config.yaml
hidden_size: 192
d_expert: 96
normalize_top_k: false
routed_scale: 1.0
lr_router: 0.000697
learning_rate: 0.0055
train_tokens: 325600000
Below are experts of layer 8 (counted from 0) of a mixture-of-experts language model. Rows are named router (the router's row for the expert), gate (a neuron's input weights, with its number), up (a neuron's input weights, with its number), down (a neuron's output weights, with its number) and show model dimensions 0-95. Each number is 128 + 32 x the weight over its row's rms, rounded and kept within 0 to 255.
Before each expert's rows: "comes before" lists some tokens at least twice as common just after its tokens as in all text; "comes after" lists some tokens at least twice as common just before its tokens as in all text. This comes from a sample of Wikipedia text that the model never trained on. Tokens count by the router's weight.

# expert 7
comes before: "1", "2", "\n", "\n\n", ")", ":"
comes after: "\n", "1", "2", "\n\n", "20", " JP"
router [136 165 139 103 143  66 176  73 166 124  61 104 101 134  95 131 155 146  83 149 216 130 176  77 119 183 144 174 150 169 150  95 108  72 152 174  94 156  96 133 133 121 126 173  60  83 150 146 122 162 218  81 123 150  98 174 101 142 137 100 123 164 150 147 137 105 146 100 115 163  89 124 156 161 117 121 187 149 119 100 208 130 134 110  92 180 173  74 210 132 129 134  90  89 136 148]
gate5 [129 157 156 132  96 129 224 124  97 124 109 119  69 164 139 145 158 173  86 203 139 129 122 144 108 176 141 155 120 115 125 123 111 132  24 144 110 172 151 172 128  81 169 118 103 122 125 157 158 103 150 144  88 120 117 142 123 185 143 183  97  96 145 108 124 110 147 101  89 109 120 137 142 114 128 200 106  92 165 156 144 189  82 169 178 129 109 165 161 139 162  68 128 160 152 163]
up5 [147 144 105 134 131 136 138 163 139 180  78 139  85  74 160 123 148 156 139 143 121 143 127 192 151 112 126  60 147 117 131 158 131 115  89 100  81 123 110 122 135  87 147 115 138 152  84 174 175 119 193 149 133  88 162 154 109 119 180 132  75  59 145 125 216 171 143 117 119 145 134 135 109  91 162 162 179 107 133 151 164  98 130  72 120 108 110 117 157 136 145  78  78 121 168 167]
down5 [158 121 167  83 122 169 127 105 112 104  86 105 103 111 142 161  60 100  64 175 119 110 115 160 119 130 123 113 120 138  89  84 149 111 110  92 165  40 118 108 169 143 146 131  84  98 106  67 133 144 114 153 146 123 131  87 124 107 127 187 143 120 105 154 117 110 106 120  76 153 154  76 135 119 163 155 136 139 151 142 111 154 125  66 169  91 142 163 124 131 115 101  78 113 228  65]
gate6 [ 99 167 163 198 115 106 124 134 130 138  76 125 107 142 105 156 139 132  80 177 134 115  83  77 137 191 124 130 118 184 181 111  84 148 166 131 142  73 124 128 135  71 147 148 162 104 134 134 117 106 128 133 118 143  97 139 146 119 141 114 147 121 138  94   8 124 128 196 168 145 140  44 107 128 131 157  79  62 131 111 129  78  88  73  58 125  95 157 172 139 151 130 137 112 149 164]
up6 [127 153 117  97  88 105 162 131 118 153 143 152 123 116  87  75 105 134 179 127 107 109 156 115 112  75 117 131 152 162 158  98 158 117 151  77 148 123 133  97 134 142 117 135  95 143 153 113 113 180 109  93 132 142 200 122 154  82 111 103 134 118 116 147 147 154 146  74 128 146 113 103 188 149 122 101  99 131 119 139 207 166 205 141 113 144 175 135  66 137 158  83 130  79  99 125]
down6 [106 121 101 108 113 149  67 143  91 137 104 142 174 160 128 127 167 152 121 140 124 170 129 131 174 114 153 141 166 126 101 124 120 164 158 157  81 120 136  86 105 110 127 164 130 154 213 161 147 146 120  94 149  94 153  65 133 154 131 106 109 100 140 112 121 140  79 113 127 118 125 183 102 142 110 125  99  68 106 142 121 150  77 170 192  99 103 122 148 142 146 136  84  60 176 101]
gate7 [165 112 136 102 104 196 131  75 151 156 128 180 101 107 160 166 126 128 121 146 189 154 147 166 127 148 131  99 128 131 149 129  55 153 108  87 189 162 163 111 110 152 154 139 120 155 156 170 116 170 186 124 148 137 118  95 130 163  97 113 146 123 134 116 131 190 116  70  76 142  79 124 178 163 150 100 110 134 174 109 151 175 140 134 117 117 115 100 143  77 124 147 160 135  99 107]
up7 [135 141  76 200 103  99 119 181 107 108 159 145  83 113 126  80 115 212 140 127 193 138 162 159 112 100 160 161 166 124  53 128 159 125 155 128  70 165  87 109 122  98  96 146 124 147 143  86 126 142 107 147 103 105 155 127 131 150 114 123 108 130 114 123 110  70  94 145 138  95 151 124  99 194 146 138  71 180 155 107 138  79  94 113 162 105  78  92 117 187 138 149 111 164 134  79]
down7 [147 100 148 148 169  82 163 210  81 132 103 112 156 113 127 142 158  98 108  49 129 142 127  38 119  75 150 179 152  91 132 152 104 105 121 172 100 116 152 147 165 117 157 131 168 135 191 160 170 186  78 168  78 124 140 118 104 137 167 151  93 171 174 130 130  83 106  92 118  76  82  96 125 103   3 178 179 135 136  90 119 147 140  88 133 125 193 117 111 146 168 183 117 131 167 106]

# expert 0
comes before: "0", " | ", "\n", "3", "4", "5"
comes after: "0", ".", "3", "2", "4", "5"
router [103 139 110 118 145 120 136 109 105 129 135 121 131 141  91 145  77  89  92 121 189 130 192 110 155 146 161 118 151 108 188 147 101 149  95 167  89  93 147 126 125 184  96 161  94 130 137  61 101 143 180 175 138 122 146 121 151 174  98 179 131 133  97 136 157  97 150 121  92 196 125 126 160 145 101  58 107 131 164 203 191  86 177 133 121 148 142 157 145 207 146 147 104 124 140 126]
gate5 [113 162  80 137 158 108 163 191 122 166  92 170 104 152 162 158 143 104 109 167 127  67 181 114  90 192 105 157  98 152 106 111 118  92 201 146 161 123  56 154 138 123 134 156 150 126 123 115 165 146 140 140  76 112  82  85 121 186 114 150 165 153  78 162 174  93 137 158 143 170 156 150 138 146  90 118 123 125 174 167 153  80 170 123 133 165 104 148  75 136 133 154 157 107 102 122]
up5 [ 86 139 151  86 173 188  82 100 101  98 114 145 126 118 150 125 137 117 143 159  68 147  75 114 101 147 140 109 149 156 141 139  93 130  91 137 135  71 151 101  90 122  90 139  72 178  95  98 100  79 151 108 137 109 147 161 141 103 185  99 120 112 196 118  90 166 152 120 126 110 171 160  79 140 170 135 128  99 125 106  39 145 119 127  98 143 117 110 180 139 137 112  61  96 152  85]
down5 [116 122 152  95 129 160  79 162 124 132 131  99 125 144 135 157 122 109  57  84 137 149 155 169 132 157  88 114 149 182 132 147 139 136  86 115 137 150  98  97 163 120  99 145 116 162 181 124  96 152 122  40 119 144 157 135 170 150 147 129 138 112  72 105 134 176  80 130 125 136 156 117 102 105 105 144  90 149 157  74 198 117 138 207 148 116 133  97 123 134  97  76  83  87 142 100]
gate6 [147 157 108 122  93 160 147 122 106 117 159 144 168 141 142 108  90  61 108  86 130 120 164 121 155 143 154 126  97 162 131 131  98 183 170 158  84 136 128 157 155  81 151 111 153  86  89 103 123 125  98 131 150 188 123 106 136  88 123 142 168 142 133 124 196  91 152 178 128 169 129 150 150 196 144 151 158 115 196 120 189  78 154 174 136 143 138 169  97 125 105 190 116 124 133 143]
up6 [150 161 148 133 115 152 113 152 141 110 153 138 136 101 116 127 114  95 146 132 140 163 173 117 110 106 127  83 126 174 106  68 179 157 139 144  91  92 124 104  92  80 140 116 147 105 136 114 123  71 168 125 170 125  43 112  99  96  96 152 163 103 155 209 128 130  96 140 216 113 134 136 182 177 139 115 115 111 134 150 169  82 128  90 162 136  70 168 124  91 141 113  63 131 157 143]
down6 [132 100 115 131 131  82 149 107 132 157 129 127 158 153 152  69 102 166 112 135 170 159 198  96 107 102 109 126 140 108 105 103  94 212 144 112 128 179  95 104  79 151  83 139 110  92 137  91  83 119 139 158 152 130 134 148  95  88  53 118 165 124 109 134 106 105 136 112 173 128 162  79 135 107 112  98 137 119 129  85 126 134 128 145  90 132 121 160 166 107 154 158 115 183 143 112]
gate7 [125  59 140 125 131  78 170  91  77 143 126 121 125 126 112 112 121 148 119 106 145 147 111 162  94 149  92  60 159 116 106 112  79  89 183 199 144 116 143  50 128 183 121 136 123  85 123 129 132 146 130  96 118 144 171 251  99 162 112 127 121  75  88 125 158 162 127 143 121  75 132 145  87  92  66 153 122  97 131 174 114 168 101 160  81  84 122 123 201 145 111  98 115 143 135  75]
up7 [117 132  83  98 122 161  78  99 163 102 111 124 102  78 135 140 160 166 110 108 152 167 173  72 193 110  96 103 138 107  82 117 149 175 111 105 127 121 135  92 103 100 115 122 139 166 143  68 127 127  98 132 115 107 122 156  96 126 114 107 130 155  74 136  95 138  95 123  88 169 149  94 184 210 120 161 119 164 121 111 126 170 110 123 196  96 166 141  99 107 137 155 172  57 109  82]
down7 [153 133 126  73 135 115 145 142  96  84  88 110 173  39 120 166 126 132 139 145 131  95  95 150 142 104 123  93  93 106  94 185 180 120  60  85  88 139 133 163 112  97 129 129 146 111  80 110 136 152 128 114 180 142 145 161 151 179  78 130 133  80 110 119  83 143 106 157 100 131 120 139 134  52 146 135  92  91 151 118  91  98 185 139 116  91 140 193 109 171  93 118 179 142 150  88]

# expert 2
comes before: ".", " | ", "–", ",", ", ", " |"
comes after: " | ", " ", "| ", ", ", " (", "–"
router [121 135 122  90 149 137 193 138 177 127 134 105 102 154 119  83 170 165 141  96 129 154 133  70 114 208  99 119 166 117 216 147  74 121 126 136 108 102 175 124 103 100 165 150 126 115 169 102  46 163 106  80 129 156  76  99  98 123 129 131 155 146  80 160 113 136 121  74 129 183 129  99  81 150 113 172 150 142 100 113 194 145 171 122 130 137 147 119  72 134 186 149  96 149 120 147]
gate5 [150 123 113 136 105 155  55 149  81 118 123 150 154 162 130 111 141  77 101 162 118 160 110  92 182  98 155 140  83 108 163  98 126 131 113 158 159 127 140 133 122 157 153 146 116 130 120 139 119 117 109 144  31 109 135 105 127 127 149 121  89 136 162 148  83 154 204 131 116 100 125 143 152 111 131 122  97 142 114  61 113 142 104  96 177 106 157 112  32 100 106 165 155 129 107 126]
up5 [196 151 112 197 158 125 171 162  41  38 141 151 123 106 147 128 154  81  37  77 155 143 140  68 145 135 135 148 102 104  97  87  73 119 103 129 163  89 124 135  98 130 117 123 148  82 125  94 149 174 102 141 105 107 125 122 101 190 136 137 119  87 135 124 142 149 183 140 113 157  54 164 166 200 141 164  95 126 129  55 146  65 151 143 192  92 196 106 109 107 168 137 175 120 132 125]
down5 [176 121 133 140 137 107 113 116 169 127  85 113 180 102 162 167 122  96 127 101 128 158 192 160 164 112 103 128 180 145 124 113 103 172 128 156 138  76 107 140 121 151 142 111 163 189 157 166 137 127 140 135 174  77 180 123 157 181 150 104 135 142 141  93 158 128 164 100 189 166 121  77 102 109 205  75 147 133 157 128 143 116 164 168 116 112  81 134  91 171  71 103  99 104  63 127]
gate6 [112 128 158 151 116  61 119 119 198  84 165 193 150 125  86 100 186 159 104  99  99 144 146  79  50 187 124 106 147 147 144 128  98 140 183 119 150 114 128 103  96 171 132 121 175 125 123  96  85 121  65 131 110 125 161 142 118 178 140 130 148 122 119 155 118  62  97 133 111  95 142 109 141 181 124 126 110  68 180 180 136  77 106 131 139 179  98  85 163 149 179 121 131 150 122 114]
up6 [ 98 135 173 105 122 127  99 183 113 123 114  92 108 116 123 137  96 150  94 155  85 139 163 107 115 117 135 176 145 196  91  77 129 171 123 136 146 125 127 140 146 158 121 179 123 193 142 193 200 154 175  78 137 133 144 101 192 122 102 123 124 143 156 155 111 201 119  83 147 145 153  68  72 101 171  89 113 106 143 130 100  79 200 110 143  79 139 175  65 160  88 150  80 160 124 112]
down6 [181 114 166 138 131 154  82  65 106  32 101  92 154 156 112 112 120  89 100 136 156  77 156  76 133 121 117 145 131 143 111 138 127  57  95  94  86  75 112  96 101 116  70 107 133 127 119  82 117 142 143  85 132 138 140  91 194  98  84 100  61 149 148 122 147  88 164 156 112  84 140 210 175 124 157  88 101 146  75 113 140 107 134 131 121 144 149 137 115 143 109 146 122 116 119 123]
gate7 [102 102 126  84 142 133 166 152  76 136 183 119 141 138  75 123 119 163 161 101 139 116  86  64 105  60 104 153  56 147 120 135  71 159 171  70 132 152  71 108 119 153 143 102 146 100  85 106  69  75 130 173  62 137  94 104 104 169 109 153 135 110 150 169 130 143 112 105  77 151 102  66 129 144 110 119 132 150 138 130 138 205 145 142 157 162 142  84 164  64 127 177 132  81  98  96]
up7 [163 114 158 149 104 129 122 124 120 115 106  77 151 134 113 102 102 165 163 103 163  89 136  85 131 133 126 147 103 128 123 156 151 119 100  89 126 163  83 191  97  76 152  76 120 101 122 183  93  70 136 172  90 127  78  76 125 133 104 167 158  78 146 193 112  99 174  65  91 154 141 133 172 140  91 114 120 154 142 104 120 168 128 172 167 107 139 133 121  62 121 172 140 132 179 172]
down7 [140 117 133 100 115 182  99 109 110 106  63 134 154  86  52 170  99 130 150 136 171 121 121 121  91 137 169 189 157  79 100  93 121  77 107 137 102 169 164 195 112 134  63 157 176  45  92 101 147  65 111 164 185 103 181 133 132 128 141 154 113  76 151 138 109 136 164 119 111 135 112 134 143 111 198 140 122 146 117 111  95 136 108 102 128 140 173 155 132 164  96 117  93 149  67 165]